Below are experts of layer 7 (counted from 0) of a mixture-of-experts language model. Rows are named router (the router's row for the expert), gate (a neuron's input weights, with its number), up (a neuron's input weights, with its number), down (a neuron's output weights, with its number) and show model dimensions 0-127. Each number is 128 + 24 x the weight over its row's rms, rounded and kept within 0 to 255. Numbers have three digits each.
Before each expert's rows: "raises" lists some tokens whose logits its average output raises strongly, later layers aside; "mostly gets" lists some tokens that are sent to it at least half of the time. This comes from a sample of Wikipedia text that the model never trained on.

# expert 8
raises: " ", "s", " in", ",", "."
mostly gets: " game", " season", " film", " player", " team", " record"
router:154188129113162123071139168154140131114135170095172109141171128147104092113095171122125121117128158126110123189105130143118102157141147116117151120161091130115121125130189147126146126110098160163111163108170138097087098110111119153125103150146152154105144136132127100109119121144135115096110120103097090124151131119133124145105102138100140117143099125142113109094115169129153122125104
gate0:174129118146140134113126129137126130141128126114094136113134128104127131083114123172154153118127207134130105097096107135107103137130123095115130135156138107098097141144138154135140195084144151109189099102151122121111124092128109162155170140140118131123124177117118132110111155131135115137106103122164149123140134130167131082108119111169107116148138130147107124119090154121123120077117
up0:157130093098137120107100139164103097122098085114149144126147145105131092129134117157115141127156155107145086153097131093122124149144137123132148140169150140083127201124141129108112120093113105094134129104129172115111123122100109180146145150121086108109180170149089151136105098132138130140169102106149117132138107108124167092095102093172132112141157122148124114131106174101078132105140
down0:164163148134167182136118147145082119136120144134153164128153107144133122134146093116149110124098161177090141128140113115130127183124139125142117128121129100178086108094129147170130105092120136206123100151114131144154120160141140114139119165121161111141117103108114130146139128096105090103127131113133143159166134121099120127138082113148062148097116132159129123120107090130142168107176
gate1:133117096111103122126114162123167163116168097128170140109139138128117108141113136150115143081124149148120081106132149180118181127103154156145152129122168145139135084114134185093117108159133137086101118133172104082148074165130111090134141149110130064164126128131104109111120156160127110134148102193112149122149090134119090125137125127100149133137181133101146140125088114123149097146120
up1:121167130107106141154120144134172153108189120120143179122144128166095118154098126101113119139105123171108126116109134168110176129144159133146134138127171122186154085105155136132098075154120093127141129154157114128125148122159116077143166125141158089168116112142132113165128106176100124102144142151100107142106117133103094120144102093105115132161105104147156090141101120144118092157111
down1:102134113126143127125110125136131174155131158164143134110115117152139125166121131132099122134165124112157178148172135133119144149125105143083176133125149141101151153110125088156151101138117127160137130176118179109129097120127134126115144103121179132124139137138129161149100158121106150160110176116188077118152179126123106140100105187133131157139142131135125153136145138144084152119149
gate2:089139154167138130128123098130100116137122107104163106130137138106099103141154111151134126114135105099128139140135173123110128124102100120097148146172118115134135123143213119111151090119160170138128175125157165139143165141170149170121157158120121117155128150108112113127136128134089092115157158134160107119139155107129154130126106127140160127162103112109154110127108171117093089126156
up2:147148109123119102136113156113132113136133143139132173106100119180123173133120135139146148088123148143162143142125105139132105165156150119165122083131172133135164143110105114142143136116098115131121139161065101123119103120119106117165123114148123120107117110099122090143125108133115147135109127113137107143108103099113099102117121144165087136125091137138126135124148141140174121078091
down2:097101156123146128143137106115157108099133091137111120178139121099147177146124155107121092099111142163124130115084095147109117137143120147068141111122106115152093134153178113125123146168081147127159135099139127092113135178166105152120168146115128117152105182167084156101154128141130119128120163125147133164124143167148109149099142121129169107146117158109129129122091151115103093100142

# expert 6
raises: "s", "al", "o", "e"
mostly gets: "ni", "ci", "vi", "di", " tri", " bi"
router:085178152101099097100137120138136100139188203156137140098164127115135142118083103129072122161097155104118095101147133161144159089119114100130137110149166088107098096171144128130100126129130113134116160131129125136154160127171123104111103093075138130163120125146102113110127100136121134126142179138140111104158123115059123107123110099106163121146135140139114109121134145139134136163102
gate0:132092144088121121116169148106153113132111121123141151156128186115146166106138090085178076163116168142124100168146124125124122155118122119124163124126129134124148132144069132104165123118109145134139140131126078093152166125125149123094125163073121088151152141145137126110152119139129129117132133096111099157121147110052084132146136174113139114170076181140141155171113151108110145172122
up0:105131157119134127151111140135138125171143116139142139133159095181143140159096157177126143146136083097135130095116089121116130108140145135134147100111109164154129146051146156144147115096150127133088113160145137137087098108132132118142102107120148164128144129137133113111125172138120175137130144137142144143095117157149114086091135087135120133120156128133118085094159114126137143118122
down0:101150171110087118124132113115140131146124159129186136119116120150156107116142132069137099115098164122109115138137134128194132096111158102139127172085144134126080131128115143144113141123150154086140145103124137090126147136166152108088081089100111138163108115158150147182136124162053149156119132140117109123147148154145162112130162116158115133112108125187166115152113138148132168113127
gate1:141161144179101111130121120143128132103116165158147094121128115129124193088172152097147101061124105104152119135129123132176105114134101068104109134161110092135104090176099130088157110136127076102139144127136120122141117120131132125158167121161134162120114103150142042130129131141099117143139127128132180117143132126128119131105091157132121141100086122135091085120142134145082128075131
up1:110117129119110136164122141175112139117107168116149144131201147122147180113111078105132087103126083107154132098145128160129140097107104102086136118159165092151129102147122108110171122101068144128094135137164121099117121142136179138156125129186099133154113143125138133117121150138167122119109140137132159091110115090106104134119142168137169126120074123112123093090103074141122103153107
down1:129134105126141127155130112103128142141118133145080143099104145161117131166125104130123131117152144071145086121137168152153110114110161113123124139127095151169138123150147133106113159125085104123109109101114102139116173146102142158132137114133114082080158086143112074133109138134209100125127119133156172121101174135096126106081119097118096152146107080143135128172146108126106113081141
gate2:151164145104153087106164138141155135121147117149149139145122136123102094084130160165115105109139128109116137104177116126159165104155120106116139161113157128124122092159099132092102123110104123084078149130153144136166124133106077137101127113141128106115121139140111105111164059150091141128153118130128154111202092102108145138129121106136121130130106145090152110131111123153183130107148
up2:148158130126135165146088113116106095127129145123104122127136114147151169180092136080126151106118102127140113152084156164142089119145137185127120115148141179129167141078130082170143162112160123157131133154128133069097092139129107136155135160176132137124115147121135138149131175122137142111102115131171123103095152135111098142139167139154133128160113111160053127129151140095105145136115
down2:134127095102121100090126146158132158141114126097147144106136158142111148105138106159129129142124178180187201064148091115128118126139166119096122141096135154140147116162154137109149134146106123109092098138096118074151183148109142155125130108106079117147143119139108119124122109132121153149113082122130101113135110084143110141120092124124119141095085126132146125125087148115137133122140

# expert 3
raises: "s", " ", ",", "."
mostly gets: "al", "om", "Personal", "am", "th", "rm"
router:106107110137175112117187150125135112112131133095156114097126150122150127109119081121129134130152182107129131130137136141139130108164115169107141103126115111112085116126147098102141133114164124087102149167162162128066171140131114099123120109169082178141189146143143107155137140134161133162115146117107084189115111097095138139085140117121143108108104148107120126130144111160124153159093
gate0:135134112156155131122127148125124100122076148167137119105121136143114162141080123091119117121110120154115153129128102136206181087166119106165134130174141115150142151162174115153122135155146137130105133160155133130140140122142147131139120115164117153160104155112138141177132202132133098118125133114107134156113104147074127122136153123153138127120126129136090089136161124144145142123144
up0:154106136106077145137100136115150150138116171122145155159106096116146145151116120132120089101121128123141157139128134071067107136116136148150141141131098113105095125154119106099085171130161124133150112125134160076111108113120135125110136112064108135088115099184130131085117090089161120116163146121114135114129156113100131095149120180130078170140106173123165163111091147148122130143124
down0:083109150109111089133114150111138169114135081109141141144115094139153172096132136123109132138119139125153078147151133122149120111160211144090133110124103176133126139117156086133126138099183119131137162118105160101098099132151139107169091109146145119148125149116103139133138129141124165148105141146113133108168156091110125137120101131129137113134151128133139136137128135050102119106142
gate1:068140116128117122100106100126104093128108160141146119188123113115103176158104113133087107133151160149096144109124154111156092087160147126129149137134096105115143126125119114080161132149133134128125146178164141097079168139127153178087110168132143128133130107118104162144119127095150089126126107113119120142192166084115098136103123111137120168132112136094169130149155171150141111121138
up1:151103118132133138146113124134153127138189102120132106095121177144147080097123105149133134148081105123165136128129094107111153155124103133110108122153136150156101106140110125157120138114128119139138088099085110128190122098147137066162169108124126140103134154108138083145123111164107177116124147108165157091097087149135107124161141173129147109117175153168097113087114101076122148161110
down1:082097120109126090136133112137148109103109132108119119124130112146160158146119120111084123155134089119164155129130128082130096114084119117138150074121104120104151169105098105140098156112115128092120146141132150142098092135137126109119091144094114169127145157125104127127110161144134097169132113083141124152148136140116175126084127153099113120112131158139108130123145148121132115143106
gate2:110126173142118133129144109091150133158116131137153117143163167101145116184102136151131119137146108139142143145124131154111152124136124147139092171147097128124130141140108127105108155147157118093188172078198146115126116142099149104139139109127153163156139181142125121152155126122110142131087134129162134087175137097150130138097177079113133089146114157090099151112094119152108144173141
up2:131107132086108084146136148130109147114115164125138148121088141141153143130083116176160095159162141172099139190143141124136085151117112094179143135117151129101158113107113119143154096056151128129124141146174194142104116148112151163142146099124146100094163137150171086117135107118102189150107125125121138164150114144095120110122141126131108101149125116137121119154165129114140157174113
down2:133130113122175137145122078122101115122089105134101113137126132181132142129145153133137137093130141103160111099100100117149163128156144110157134153133120094153117131137136147134120150183124155111102126143127054092148098112192120122120167159088094084124128201139127099121165139130099070158145132124146127095116143130126131164125131093113161112121137135111143155129113115106113135150127

# expert 10
raises: ".", ",", " ", "-"
mostly gets: " 3", " 2", " 6", " 15", " 10", " 8"
router:115143141123126105104149144161128109116123174101165094127126121148102090102116124162166118119150165111099139155126121146135126097123143121124144130113106112145129095156212137130167180128130158104151182124118116125101159105134103133071111132144122104114131163142138114158117127160108154124150140145100126166095096134134152122123145077124151087179128133134089093108139138162159106159093
gate0:128094104100149118119108119119127180146109125142154090092142149134088095129147118132119176124108155122136117148125117113083109118139091167134149114139133103124158121104112152120122096139077103106149115123138124144086162135092124121118107151121161097158152114131160165155097132095114113143148148114080101119097097096124146176098139144108086093119124123107116087099138092123159128155166
up0:115096167132130134138139143153122108138107126110048148139146124197137139125133129119101103075175130148167099117149128157163137108154119150104134147121113138129143119128173097133106122110142122195082087112085147140146131104120117155114110116114141145114069123081115092166131123119122127164119123141130154089150113184175131123137108156149129146135162129096095153088138091152094162136144
down0:135140109155146116146114097136133131149139100172157131128101150086199172110136151127130204118149095108091150168150132114122129119193137156105138168135099125147134119102132142127163151127179148166155095129132157110121154093074117073111089118137138121163170100136133140148099121127125124110133142129144109138137123147087146100160104141124122106093134150141113098151109133126163153154122
gate1:108163182115135117152134120125135111113066100111110138143097113141110136160114123148084089132105106102146188103136155106124119155117150092116127101076136097136145111140121117137123140124102090155131105147126129080143112127107120093077106170137145112128166099098168111105134113142179153134158159069128134132098120128100118128141142137114195109124144133086092155138095128128088112083150
up1:114110172172142109089111149142131022112157110150130130170118125131138144130167111175144124122107168135126124134052168116132106152136162117131185113108125075147162127164125099142126152102123147121124081138140114128101150132105113137110133142128145109109163107096136134098144100119145109118113116094182107106155176150125129115139142133131163138132127124097155146156110128123135117135130
down1:104111129091084119154139106167146153129118115100113169133099149135142108132121104142110138149126093127129188129137138151188088136108129107138152144067123127095123100108141108122149162108118097123138172169142127139136111103127165131085150120100108150150143181091146089147155111114116154137081142143116143159090093111128108124081166150153133103105109154126156125181152149109120140126160
gate2:149129125089147135154169118136151131156125131108129083170180136098139126124101104144137162148162121165104116134162128094106166154146085160117101120119109111145099084132159144133130159120129085153158141105157175101122131104146137114167134122109128107145119085162130113157145137182134078130130117161130110159144140176150117157126140129145137135132101129130140155102116157128097108114144
up2:119158141093132116123111115117101132112175124090114097115166125139144128136153068127124150126168136115136147161147139108110142146138106145149119142119110126121119111136150123119131158121080075119113120144157154122090137092137159170127139100124126116157131130109143118165146094161115086101128127150114129122142150141128111114166161130135105108113115111140106116131092154103098127121139
down2:131117155156130138126167099158156131147106096197129167125133179074135113119149152084089156123124095111123168124104090135165089168103151113116141115147138112130148132136139139101146152123147119114149101150118147124138131142151118119124126164151138110125118117146149148109115155133148139135151090113138144103134083145095131110129080110137071155157142137115103121165163109127131139136082